{
  "n_layer": 10,
  "experts_per_token": 2,
  "router_score": "sigmoid",
  "lr_router": 0.000352
}
Below are experts of layer 2 (counted from 0) of a mixture-of-experts language model. Rows are named router (the router's row for the expert), up (a neuron's input weights, with its number), down (a neuron's output weights, with its number) and show model dimensions 160-239. Each number is 500 + 50 x the weight over its row's rms, rounded and kept within 0 to 999. Numbers have three digits each.
Before each expert's rows: a language model's description of what the expert responds to. This comes from a sample of Wikipedia text that the model never trained on.

# expert 24
Table cells, odd bytes
router:580580434534517578511530540465579515447556565473511527426466519559496506551550580485463568489550451567575538439481492466440452503579548489464402460543553436454471460484578544514414547582584482448450440570499545409568422455444528457469475462
up0:590558500575468391511534566533529494523527591478497585540493449561470543516529532460428463484570486443472502503514480463552530492577496555581394559522537482385459499473523518539483506450584521497477401528487465585546598480502446515466504479
down0:511484562471493491471517390356470427432463609435500482401498560533420461460535511534486572515513533463436559519545504530518513518529507529537505485573483550509419472506476503540536482524508528468587516484519621510448505556480441543541563649
up1:459497488576559438454494476541607609415486521404503496464467462501542480507446508502427538555528496540499489567524501573516435456530549537514478538560520494543591543488497625495435489532426466534538553483584513438496506436438492485539502432
down1:540528534571539478557483524455461529519505415455471466503440425410433414460544534525464498526467454503481418490484497432615448538453494408522565554485551363537404531560521476446439467494534539578538557531488512543475435547490496602520480515

# expert 28
Inner name syllables
router:469476590485414412467392461554449466497432436599382506520544430495585518441452428587497477440406444457467498588501505564512512477433518548525572495408503558520503552540400453481495458452464533587529502419497479588483555577536437528535533540
up0:570581509523535406473558579490608560466449566469505554415522459457505470519432563467432472481525580460524556476499442511548450621550516535488536459469479409546513501522454547547537542578508481533404478489461581392482413471525535446507492466
down0:482512513532485525574562475493466481468470544496424471475605494549486449576435503529521605481506389480532525532517571521475416511510495556513548459526557440568523505520473434506627392564480439473503403515543566557581531551512479509492511423
up1:550504465459535507466525479495464454462543562506495395449474535565494534537523508480572498534528546586559502412493497499468447569541486516580515402566557465567421479541560557531535531538551451434521536564476515509500535434401512461463466414
down1:505582537558467476485443563462505525503455433540586549576450484473487562482451489484418556508433550448495469471449504413529543502574604439455560527493492516586424538503512550493574574555505504619550517522515406529501476475520435514526541456

# expert 23
Nationality adjectives, name pieces
router:506443496552461446475390428569436490476461453536429458543565553474483623434464471522496483429508562426434473561627495466459531514468438546565570535454484525517508565571494458537523503415494533573505441453540469596508485456597459568499495568
up0:552505350533559564521444492515595570470595538518526517433513458523443475673526621481583533493525430515443543509475450555483463436562534509482486498492548495465498444493561483561498502501498469517452464472518497502567504409518523443421465483
down0:488511550485502500469529470468428513524420501509623470527513480548480562409416516573397498403456418418509547460416522431518509544477438515570581452528609376584547505496530555514584530462540527558544512542461516446404521556502443515477570488
up1:501526509516404372451548448571510415456446495530498580570503561584508463495537521564495532539478539547561523397484497500544478528514533514471467543469512488555493482502436463498416368551544423433519468583529567385457435539423522497536546486
down1:504637430504463504468467596514470499491460517488517432456422545417546551563546480493444423387553520569470485438532544493530480413424552449508544505405430462442575580530489523482517595487510516550610457522461460456481519451493502552504506580

# expert 22
Sentence and line ends
router:507434555532567513518533539427462450440456488437483515480525451450536430570561495482553500457568556625447531518415558588522470544571471403517502498529455525555537548554557573500429532557516491493559423450507497500438588440462500547584587482
up0:500473449501509498521541465542513413566480546467607573466522505509498477377414569533497498567469471472465547528460444472498470498452549618462427428510529561548508556548511477520470522503515568498454516495541466370483358545521512553505459555
down0:442532532518471504517544463457488460451530485589513485470468490458533512418549524551554499512441432482535476513504506377430600518503469469424471432452552560533559508469493443488581457424520527462486564526501459480403574509475522524535482561
up1:478574468466519613421477545488548510424498512466597531520401489490500417492495565522581590493442467475474506489422460545507507513407562525468528471570607528525505555455563495503491576432555503520446481446469556467558393498464514519401561518
down1:484508479551558569482445429521500432561456516557415535521552513514574526535436513492474456513591617440501545433528475537507574427484464377508539531521508523470490420520471517525527452437514341419636515431632382564527544507455422461479475506

# expert 13
Table pipes, copulas, punctuation
router:517500527546500568416528497470500458478435474521456485490480445418442459534504565526520404564469557561432431526489557558468519413477501461570517539509370591465579572514400535436485455552485518494492462538439550585448542541535425595537568524
up0:463500499400534538476471500476540434466534522468500440410503542499534418474542439469481509420506514496518441467401479446438398465464455498471470471442563548496533443495510507525489456474503515455501469555538534531486542481517550553411402465
down0:543554435557435462485589480482520509464536481541462479561542565494506561453521453510471501613506478487475500431502457423515541460461514481525507468584521508533543497521492442584556573529446560418568562591535458479469438548470467518590647476
up1:507601412434444544501517485420468479470537549424527476506523475409486483561467496492543586416527427560488557488487538597433504487553457451586470538453471475544463540423511432513427529527518428422454566472468528457535443540561558491532503562
down1:454512502511514496508407488493525466572456591530523481480469463514442476563439520504550506445466492492456500493419425496508494376444490507481509401428398528530417485446424427522473555430500540485571519477481464526440507586509427554475534471

# expert 11
Tables and headings
router:544545480527497501555567554447603479487572582451535504452490483532421494575532569428453471471588479517582481456503501474482420492530559468476482399589573433425450498425560549603415571558588475525469428535548555474539426411516557493531477413
up78:479544544474563529449475543465566527525529537475513578514471476524470503497451499443447578489446528581411506525513507411555524505557517431536485502516467526417584447521459592457485520438410582518436545496469512519501490461507528536511509482
down78:556553472453468522517567494402444504579453436466607466513445529495512472469430464473516556561531418461423514497536602562423440491481566490435474503436430491496530548457580398509476557449604472433532540513456507559469545538638439502606412530
up79:542433486496413489485463535487494513476559482519466440451453502527527596573524490506555526446545549511466412565532467482420531512456505383543448491460439463409443549501537579512485553486513492490433467348454441473551504501537607459475524471
down79:485381511467587485550510537587490466535455418465548502589462589469451439511538494445453579504414466409582549537433599540545556388485522389524600502441459507508480545500546413484525517515598440556428429501547466431486577526548486484506561517

# expert 26
Institution and work nouns
router:480529589430446417473431500596423503517399504555504536581505542529586394420476498542503514558480580531524424500508536456592567437484431496479506582539500534476556482567439395508542460476455474575578565487433407453512573481512477482444608474
up0:495500347536533507546491551551502473426541524438505495431488546592452468646503483461505477505596456533562479499501515492511485557494514565490484540524461460499524447433454510488439587556411499500430481477482497519494426495468501423539538455
down0:465516477452617512514483485504465581543504497516489484476454537496499528409512472458457391459462438414506535440525488536500481488431470486558532478457470427504492606460515504475540473497485555433494593506467548503477477504437457484439458450
up1:480547505534485539531493532508520527517563473443519373505422467466467510551488464507538494510420403525503575428491546459504499504539495431449462428452473546413458468476496593507573539493495631535416529551509588444506448414539555519445470389
down1:477466484512486466454498460504565477419553547467576601565474512456438417582519560576529516570545546543541391447450522506413425559475548444546549551507495443396428522535493513550526446534491469431584528481490543490478478500529456522444505442

# expert 25
Mid-sentence words and fragments
router:465430541438449454542499420586426465521437469547547419553500480477517518419514455510516493492438557414459547515537527510565584516418448446576549569469446515576578537504458462474545423469500471495551484463536477551470551550530421520533600613
up0:491505404491617526443486520482471496480488490469477609474401537604469538495562498488438474503533529480587520580532474495475574484474477452487380531386495499530568511497586528514379546480549501496406480593497438488392559532497537510547599519
down0:401476516506553498399519551416494451479521440470425474438505541476454420551350515536440448493455505455508522446453503521549538549531522616460572482522535519456509482442484482454457504439538517529489491518524500505447499471487537469458540583
up1:466480466504523541434592534439462535413545539405509483466524447493450522556543478471485472490597481588591499369525484445435506501507606541481485511536583482523515394534513492406499501484510541467503474534564530485480422456485573501495433447
down1:504579541525511480546405463622529517452394421567434504539566496458573554496439346462550430438477567488434460519596426546461508509524517387538491479453476468517474568467529431564507605466480465519403474540409499505475474469482532544417452485

# expert 27
Table cell pipes
router:576571452493489558526539574541520552481538620500570494420509486542500579538523515455531477491590418535479491494420506502459496596561579459458476516581514476468452508456569576626444578565516517473413418569529546410506409497534469489441403445
up0:389578501471553518489424559506520452490550519437466452486522572534486511517532497540465485525646515498546514557572475480532413476518589540413527519479503478504485545490527551452435478436510458445474474472571392472578487458502505623543531429
down0:493572500450449481515491453472549535468559406522578547534542431446564462458466543488491451504492546585452553585449489486496475481577484521569540571450476339385512565517477455526449443458494437565453466514475500541490493473523502534481447505
up1:546586490551473514500482655445500498545643619388500517508530548488524531567486484508493417470553430510462481563537523450602478501515476381477538472471415435465449443521501487459513519563478547491462459627408404489540494537442545562570506475
down1:502585514501460498463513484531652451467543548446496446400536492401536447575513468532573437556440463358486497560541493549496453453465508551474546391541582566578431561493482458334462459549556459523533503530560512485492459406488425516521583458

# expert 30
Hyphens, list dashes, colons
router:438434513487493466443511451604434593492463421451412521587587521586528478459429482444482481474550486525441549507515464527575403452412405485562533452493450535569458480482552447519510616505441442459535508587435430471562461478538531512536545409
up0:485516475535512492461498507528451453495513524391417464517490421513508470476588531495467530469590436578572534511548487490501510530562570520505518469529561441499461554532555536422527512537512498524409604501506514523581515403449511444510548525
down0:517438515611472461527532534432512487515415543467558463467486507491513494428439445549599455531501447492523579519452544518540468491486623535475378540457539475547480573547516510458469465485477507513462498552539445506546552582497518578486479418
up1:578511558441544558452465629542526532437576560545559457348456535550595481521588565460521489541634569476591499392564504572518448560563552565500614509495575461515478547566519468512567457503570519405469522461407471538576483542534510583515484512
down1:480599465535490489432520437529475523473432493558478535503377459453490476552483519575492508508454522486558456476495476449545563516446464544472568499508552587603470461550439483499470460554499506451571490440493476545525497531414521548472470433

# expert 12
Year and number digits
router:502509428553507499449465472404493578440466510446479556552482444592542621578567538546461552537576492537465514444510502479430468514506446514429398496577493494445496469453570464597415556499571602441443474581492548464566542516535572451484592511
up0:462478472597506482488545441447515535458522482492476508545567509474415442408513475473503514545513494540588408551495476438489444481573535519564481467637522500488436466528453474572399531390486531500514482494506516490481517474426438430495454442
down0:547400477479548444474429495498527485527440483500532491503457410491469551587549562428588482448470452572485454498476516493520481474491556539551518500495451495503492501490394485427486448580455482445589519476411544565546426540549474563447462504
up1:541453503599561478412525498554458471547494445443547524456532430534542557574434572454491512454490518527560538477525465523458636515502477500460518437571516526404484427431521559497409501496594500555469493503379547470566524499487528534523484446
down1:467481522520540453514561474499428512544445435565524481434474495509408523492441456426454536565559510527468486512528560460512423474549556422483517521494541501558417441447576486520487499501514506487588492556532557441448551428564538510570583500

# expert 21
Proper names, nationalities
router:490502504454446412492423434496487562559507484571500545550557550512581586495507516519501503557419490430466451570492535476590590511476488504507568587482520509595515499522460433422493417498473472501532550443508469579494589557504457484482597507
up0:584528486556535589571474510471508531510571525437597444440501534543446448522520537475512523466566489534475516550484481542488540563503472497545477420589516454522426519497565491510396466516455476555493520504458495468526438439592561522450483468
down0:384465528572406500375472561492569518487459426591470509523506453412532497423465486451532504507516445458386548599478516507551523586347445480502546499431575533477518593540491491562563376536463476541551459549501485491510446428562491378488511481
up1:451523493441498511485470532404535545501477522550492561416485535435417501611491625516520588510542394545565500545475548493491406520525552491546437438500508573405464514510467498565549469561460524489463473471512484455516586456510519450443526539
down1:461431513533503568485512587507420555473506500455503488566405475445493563500505459549506522490551635473523555510409490459510510497547527509364424554462558542481531548488528436437575524359544516490547556475575434538509507522477465445505464499

# expert 2
Name-initial pieces
router:557472490407501487576464511498450547548554530471541566442451447474576508527526559512514543453491457490432468475443490436427522550515454569514539525477499398446554563453559430521440487538573464542550589546524450518457491425536540531521484539
up0:537546571495532401480471525467478532465517530530437511422486558624413434545507498562512501448469468525548489453513507531439590524521530516558392500492525536474514512478417597468541475538624548551542613472466521428609525551487495505514466449
down0:455462478516483519460520594490515464517399531419459518532504446434557607569466496494496514516544523427478582425507470465487563441525491541482583554435512512535540421510485477516492482501539460563500396494580527560409523514490564527604515493
up1:568510458473507531567456533536478534462461501550505421562502531570514436570512502475420496571496528487499492469516556518534479604445479568506495539638533499486484513489481486476441539547549468463455518583480543496484399485518503503480517477
down1:545469565379540575411487563500584411490464500420504447478498474512509507509460539543409593505547526534512516529511473557486413457493507592513429443522539436558536516568546514487502447535480450508619482551437487466476473537521518403575527544

# expert 18
Past-tense action verbs
router:443434568431467440546433462580433480588422433567515479540554471418498452408443435529552491498458548432425484552506474533569554447412453495555564526485435560521555511580425443474551460433488519541522494417483434542435574566493533516518514573
up0:539539482552495502504522487469512451427630485516517456581594463496512523488494529497477552449528428508568423483421515522447465454567469577489466540683576459425536427427572454512451465532561493481463380576505523519532437455510523468556464457
down0:449492472444477558502466498580415444525403501494557574451439503381511511468418484541481568515508454494528447541542542517486478453533524436501632490465487529515400535459506486502563521445514449570656488509451513361526560533521474404506506549
up1:574422502504503556523518467537538505480599442482589462437519469531497596453541477517452504514466550488546429551418598514444406498609524521532420439491478484502526393492458503536490463484496505493495516519561533411458521520407520443550473407
down1:429404563515493508419515456502416525397495555502522509561488492485442578459463480431381374561536497409433422572544597504512529500455489517424494450536502495433496541560481526428548440533537489503564513518496480490380589476438467638439577516

# expert 10
CJK byte starts, dates
router:557563457516512553525547559447550532432560580445536522414462526547458499555518573455486532469585463564569492466472480470439466520555541472456416450542553452439460473467546541527435576560549515470455480566488553406566428419496541496444438460
up0:592484419510510433426524452384492478507548506466551478504513574352500463508450483537580507471501535519519472503429426506538516359469535453512496448479507488468492434449479582507523474498495581518406520616449538547462545495526545466530562427
down0:426533490506567503488476547546503462457542454549491529504450425529440534565585490528555534389472516424517549466512496579494543520482472538509573573442510505458610522456571456450568519491488537414556461466541519561459521449477549536535494478
up1:515517566527472561501502482357497413439620540539529528520496478526485456556508450498541467485538483583464509411415508557524511612479440481529437515535515453508466417438456424578530488658528491489400537590522511464606404542552523470514475438
down1:554570424436574531586444423506506528464608513522524457478426499530525590480452515554528487452461516398524508467493605498509415518450484547589493518381573582535567434452508481543519441509535573556464491548519541415538595522550506545460481514

# expert 20
Ultimate and line breaks
router:591547452551517540487575561436587491408557588422540532416451487557444513575539585435482559476547453578555549482466502469465472539554528513459417447526548447442452476445563580558429574545567500446431468559509564415563421429485517511506441428
up0:483519551455553520475480557555527522513495488417584505487441513550546502533587538542399512412550525488459514399533497564489496546454538463414397474507524518516434497477465444437493551572520530426485427588542498464486496505581594526506390440
down0:479590471487550471518636377552392518513480491592461488501467513470566554515471467544506459473489462386489431493502558497515486506442543566537537527519563485500517416551459565507530457517493479505550568514541592465523536471525382571480530547
up1:465588431482588551431540502514460489515486475492479598474553495532477477439540460462515500446461449480454556504526470552481488520516380471526432463511444497541503493538442537476559445532523489435506501468583521428478409436432476540532438487
down1:461502526483489415398586493490522499468512451488425553566470561491468465469591458382415452568485477448473520422555480517457405524538508567514516529441507488498621466424564564436502532459507514370536425457539578365536515525558563434520540472

# expert 6
Digits in codes and tables
router:530577445543553519555523559441536545482545609443537555429448523597418507555514588438512535480558443531529508447480487477488416555532543474406436441554494448469438484521555628541491555544556511454476422540504594456539424457433508527471484481
up0:452531426509504492521588491557509571429541548508382466364441542462468538515553488508483480443456511513570587579412582513506481543437461461503445404508370419579499480529611573479492501428576575450569458502466465464492514406511510542519534490
down0:565461478565477395557564494430430622552437492519474502508397555513583552588479473448541563529546494516488508493544501419522560435483574462559611478545545507521522553530509461485492494530510566505540557603568472472509481471531444509505452448
up1:532513464573523476454455450590537424437536527377442511470551566550549494436498566456469513488524552468550366531393431449447531583481530528597565465525472591443516444395538603556488533497498508517456559606464479417458450498536478553578479503
down1:475444387437537456440511500458437521526527520508494508440521572565478497493483494581539438456542582575493462575519496562525502510450449485456420488432471514469537390566459460475507536519453444539485488614497470510368497511447432473501515506

# expert 15
Table headers, word pieces
router:429494552494488473462403456578431467533431432589449486543545466427500505459508436549547454507412522425460472549540497517583560431462476521534553573442503520556496507575481445423591423388436501548537570456480425528482587549565449514572539500
up0:531484401424506504540537420552527492487553647541579539471423502471534464533466537530468480481472518510542587500513537456524506499557424469476458536538516462525418495449484500525525588598560569434494558454540564467543491437479521386360433536
down0:382427544477535489543411463504504504462443457471424438445502542463515504550470512471502477441559498464546479450510479536493540450465606470496375498479496533643527497414628483536472486491515577456540513520470438518458488574527536515535574591
up1:541534485480462509457460578491559576491447538443561509488473408493449531600534490458464578499458490552526527543495458467527521542417521558518555456595545464530469499536528473530541480515434524564443459509576514435458378457485465560444460386
down1:477534567446470524478553470507516448486543574595537538529446587435594461497486429549501500460576517526566596400440582494505460470484636475486539454488412514473460518500533526443410558539429488545467421461517487519508489545458497449541547523

# expert 7
Prepositions and clause openers
router:536475519574575442504437509461473379558502414522544541471562483446552524446464504481491538632399573486502535616474483472461551467493434494586509572468446502510534475490417435467468460430429525417519504457462528519488529533508577562420483568
up0:565496426566467532517485556444510409465510645529414510443461525569460456506507554478543539468491493482565467515515455493498509554567613552510510534507426496537545518417557615450481469443482405574437475588502592524481503474461472579486505534
down0:558504518436518521480399480485506510491439468533541472455437528512420443466482469470482495508510557478462534619505469485497485511485583590570507553441510468569446588495570439501440518517486512502576510562462486497475555482522397530416358525
up1:550537410553446539460487568430412424465502552494488480544477583555507542489501510469524536420543427453540470454511521588570452520517504441480595544446515409484442487481558551474531499523507539527477501506393488447560513553542470507525547462
down1:524422485476410508524435550545591462404481449503540480473510532525460574474543455388471541500415510480539493531499501518554511445497409562555505491466584531489471540477408464507473488470492504473512469469438491540508547492552524451540518538

# expert 19
Digits within numbers
router:531552409494434571489579445403588524507496511497497510448518523451519464539445532483501473478565550463587561525616547587470510437506541400514441532525490503558514528581593543554510428602450566549568595523524575418466538531505521452470517574
up0:567483583493568529471509516440529463564602596508532461468533567550542455533463480397564546519498616529429623472493499520507516458513569462501503532433513437454520441388553464388473498573456496478479539549532535488429485414504516469509423466
down0:469518459590526498455542518561435456478470426497510501537449523371497475522516507606528506538452499493488526543541551508488511440479515498544568494447491469478525426507533538544453497425571496469497564522618531514563527572510418539448495503
up1:475525550475477508534521517445438516468573514502617456497540547580517555471528467473429476526538492538514486511480494516511481449553569500505457518544516547542462442486516548427445428574521571499622457525458548439558358464450499483543511564
down1:432479562438486453514425590540510464497458444522507510496549563529584580458429532527487514464434510475455544552549387505518534487493528531506563557540608480569495463472529558604609496471501485502552471485490511437604503508547451676591498551

# expert 16
Narrative verbs and pronouns
router:456523489549552523573491525499473564450501561525478570398482582546485532580476590511468535559624575573459479400495433505528544476482557487453501502580465490418517476508595498477455503496516548462491428497561510465530381425508582504364467493
up0:552469461536450514567514472532471491442559536469582543431495499518507457454524461524459517525534517585552439557504531415473490523532572490468430451607521492522534535587532517558525537568471514438487536534478557508526416457490545498495456515
down0:503395449505489453532471558456497420437516420562514557398493490511514396617571488535490561559517480523464603557413432513476523472465492546473447472528573425386594522517497452486427532504461495383549508542443559446499503463528462502576423461
up1:453577470540536486564492489445388508612578529477492423458448417475481496503506419432521546427566458510550529521518423477474499537594498483519425508577461507497451500501527513612573570418585513527498473525469629482536455391450545469456482447
down1:544534488495559496482481457478495499515442442484483496601461595446537552445498472586445485447484503563478470480383502562476583503510502583523519510379475554523524505484461569532509445587425463631471517505461516544469513553453503535472608460

# expert 29
Table pipes, common nouns
router:508489472565409470546508484553448525541472545470525524575538457457486544551501488582505567489446496399498497484534467484482514438581411560379576491533512486544496577415448519527603579516467519603480520521496519572556546497527523533570456446
up0:578557529459579480570490506479501563529579474480467443369520528640446463491497572590486410447450530524550506479488542649505464549595518427475494505458530449504435578515552479494472466498510528420568592471469531481476434496439605550410455508
down0:453532526491430464454400517466481455428477433473502507526473517458502424537611442518419480532458535488488472515436479522492532469612533417494468441452479547504541494521555420528625548453472492473524531513571491472469465569572469511418460541
up1:447518507527582500453469526513549641510597512409481504428444457484463493573458527479474510485543519438574520502458451515538490507589515435459456444438449537503534413531539494561419522536614478449512510557555470443512391491424412548592516424
down1:492538581554509555461441554535507454413453463464527503452526510410565443528484459537450434566487519448510535532503524438519574496483430485551455503508483508462480605503523421474447577532507467526496463445503474565408499507438538587523486550

# expert 5
Sentence-opening modifiers
router:466506592439437446502457439538454450563446423579455447583529475452502448476438452559546471531456579432465499522507549487539527464471439532516565549459515526558481509525403419473549454491435523583563578424537437561476564546493491501588548555
up0:483516511497567553421509410503444456413464506515535517408528536430425614409537441522443506511472572457542495490529389494522525475559539531494525493477507494471518481432463544490427474447468450484509573557488454478558509481449381476453573510
down0:500406548506510475513553536527508471565589552439496558437453472541473541499524552429466481483492567473474426589652512456502568558510458493544444570423477546467484519510448511436470520465452491524602492461490483541471535471563554528479480575
up1:529497493478423498556508517499512535461500540484502470525474532495530499541506452402414516519521510528506564492496455534536465471510539522486419468509480434474509436443460474467419475514461474466476387432511452445592454488535532510457504499
down1:485599537597474553491520452476522596491496494572487496491441506488522533465554560493472405573524464514451568436528451476425421543484540441441525493469452514502608547506477539520475482513495465528460495520485462512518536524534554496505469496

# expert 8
Category nouns, numerals
router:413507524376420466564475475572453442564444469552528499534536495506535594483429471503470420450485482500497451442562572554531584433522489569539509572432498505480490488554425421500546475526584515546504486458481464503433503527456548515584478481
up0:549505580443507515482470561549618444480562614477510605533451479574494498536561556449430508502485446481497507449562442587525479550529516575454529496463530507482441537476496513455518530462574519545605403446506570510521479416415460488546499535
down0:495603480538599504547461587540502513497482437554523520562402506409416396521539435475478472538509510573541469440478482547511412422545473469525497483504459557493485534471467483427449475480436537462571539667550372487609542511506511484516488425
up1:477423428527476535451548529511510523490543541484473464480599510608511530517571583559549593425457459482517549521465489523513558556637439518470436537537451435418438536479504519532486499490479524489473442539528539507403436494478628490543417422
down1:451467493503425475450476455605458526550523512575498452498479420531442494384499461506548550515516543471450532599504502427599470507426523503566468545535547523516458540543414492496515459471469414415564523524473495497469494464466596490539492554

# expert 3
Spaces, closing punctuation
router:524575453482466501527554508508502458433429543578547492437449573521503485463482577471486512586537541510477500522466508414536444497544643492518428470480534459417489484505495556565516500460535505449466542637560573515487504485466438440470430497
up0:458570432496477465444543382515589498471528638448493504444393608508545409423503448554510500496540440633577540477490539418473452559521572449476496434504540451491475463527529468450536457516503521483559455533506467481514578510481524493507438541
down0:439539497449520370545549453411494492434479410530538423504427422554517530476534515524531479521462402498447550452506548485485483492475459570466427468446488514561497547468554431469504466517481513376574539465404424619458433495614534496494530438
up1:537557532487521529447421511471560489375579543522501553538470388569472470456523462545433567515449510587572535525524611448446462498603489408457372488508518475432493495475562513556444510498532441515581539511478458500522444436494502441486470472
down1:481520477495451582520540543553456548486508539447554597511513569536540589502566466474453528446422548481417500441563522532468489403465356511562507504411428474481541462468547522506457630510590509537534514479514479523470452600581501490510483619

# expert 1
Name pieces and coordinate digits
router:433432554436440430451470459488481508563440449546472508560587480454556524463457436517537444527466535447468442568569499521586571444428444458567570576449441574552515491517439409427529426412488517588536585445446425578461532578487476483485529576
up0:411546494416564512476531548501464494589578567563508480487412580487533526543453525547494505457583481518443449484534459463448474498616564384474437432467538420475446524507489509551474530565483515534488517508529429495440537453554531430571466547
down0:482543428535421495565510406438588497557502516470455708507535531558494516515489520634478524444431420465561639596495563546492423546549443550539554406547501540555493572505416602460632522568476468395484561543469518551594417475545443446457524504
up1:534543449511437523484575519489584510514479544445570583505479449493453543579569586504490457396583436524519501487498395557451483551549599507460445378493529549517530456472573515514489498395543544460508494514554537418432531429537547504435439507
down1:508468453487454608494528525621488446502511470477502491496545532417591413548533493535580554476408473539461550427493480591478470490501482485606492564433474465489554419519499397533538478468547521492506495510531488565404520453542491592465412547

# expert 14
Narrative function words
router:475426526434423411504443492478450546540493436594447491564510471458567447441515464531501493481464576443407443537499510482541575501470471448579552531475395533559521540559489441494497491515456494537513496449448502502443542556496486554495540587
up0:492529478558533445484521520461518477559581441468569524520511532547421476543451463469487467476563539457503572535467442503434476486516506492508544473462481569477403513501561565531468473449524484517459544534484565528604513538468383549450460470
down0:447466519598462574617498472498478529543486537533555546559498538633437502522499563524459423576445500501536608580558524500507491500492524529477498447510529519487534562524451495490580484525434442464521423460545431511566491551507436472481592461
up1:591604478495601536533507491488516547405468527449548557527557505494445568523385450469540595518544450538541565547517510427468500535477557470507483527573572490476416474501557498487472470523513528466468429553552506438593535474544491489462456457
down1:449500568437502562535521503582420530557402452573471501515613489523450495489421505553502537498518652492492518561496480615548509469419466444531456438463511490520445477508561451506449456481446482485494532501436417493479541482506515475558510450

# expert 0
Articles and determiners
router:432419525528446472443461542482471370472469456530563408509534429533483447505507561558553510494440525494480451478570462504552490478514467409506517515471407537584547578472443437478489482508518443459427530538552550546510526500624469490539503504
up0:511443565515468530394399474578491421428531452570499520447516490484561410530485514581384519545484523587603510619530491439576489450436554526551487503477497482437559441534523485562543480478604475491473507501485454415549433513488539521516519367
down0:495527532461459405443456516462425464539475487444510553524389623470615537534499442542543467535422501547500447561368554447439535550569521473451538444492540486532447437428535579396492495519492560543417458472548551386514460549544536476512522559
up1:590580536538534527578472546537516499591512484413542521541501501496498513530423603542539491499506481456577538522542495396555488488556524477496365465491536464506413578490578560538505486445475527514441519560466520423527498552484556408486550382
down1:488384537547456494552507559526535479521480418534482490503531474556532465365481566505481558512480573432518448439582596543529482497507510456475413469489488507484418501467428485523420493516518392498606528477514437457544603509492553454618513523

# expert 9
Prepositions and conjunctions
router:618489469502591560432508510555450579516572563490505498504482536526565507572552524495554527513477469503548564556468433445574455497555518585533428441548485463541560474527505481469478495547471384491426517592450559468425391435457518498499488532
up0:599440486523507581449585460486538515460540556464549533409464496567572516525492419505443448513556500530520523467522500502551499555603460557496432492518527440440482359588511557510463583518485530494458458542486518522574414456559422456501518434
down0:532427450564498463561442491585557492487444495546469585492489404564495529422508482479472468526514520434488515466583481532600479578550422515541531547473533598485442549505496464479544483436493430525582600453514499564514542530516520511432421509
up1:472423413470523466534491517528439489526525536476498541535526492528414456569526498568479510512490458479516456440554556469616383495599496547525516487544480504438495535522560483489605499504488521501442550558479503519630442444499509519487562544
down1:458553517552345467575473511493455525502498460555536535473482551508577426517519517503549419552545509571558502535540476498479527516544539544417540472397533454531534530457558497442435498447525495494573593407445484584450456473598577462431498575

# expert 31
Open brackets and quotes
router:480483433495526512443494502488578451473510438443469445539533501452533471577478510548541435580542604488464543584439517559555463583550540413580587559465449532536521441456439483427491465478399484445595542470463510484502524505483475500460579460
up0:517516489506560504498519579519524511488562544462482494407423512539506556501484609409470648494503521550566502452490497496453515512597445547538445414560513453494467468492498518515417563533530485456398509537493504459524427430481518557506516516
down0:500474575540402483417479455565422474568470533427388490527582435504508487538526449486438564440501451507498487431464517463566437556498486539497425587486456460495472519429436455464526441550439473508480600544548442497509504483592547423536480537
up1:493507551549479525433519443439474481484513571493466480515552535607505478408478526432466407461543575503449506510433497502460478561544478505410477470546594585484442541476598528480502492557520454523445460468628484437543469406515455396561503468
down1:468489532443524515540535490566552500518400511514484442579513362501466516461431462474478536566471377535515488550666467533493508537457547497509561503492514401439509476434464474436542480551454565527515428488526537484557556505511378469462578510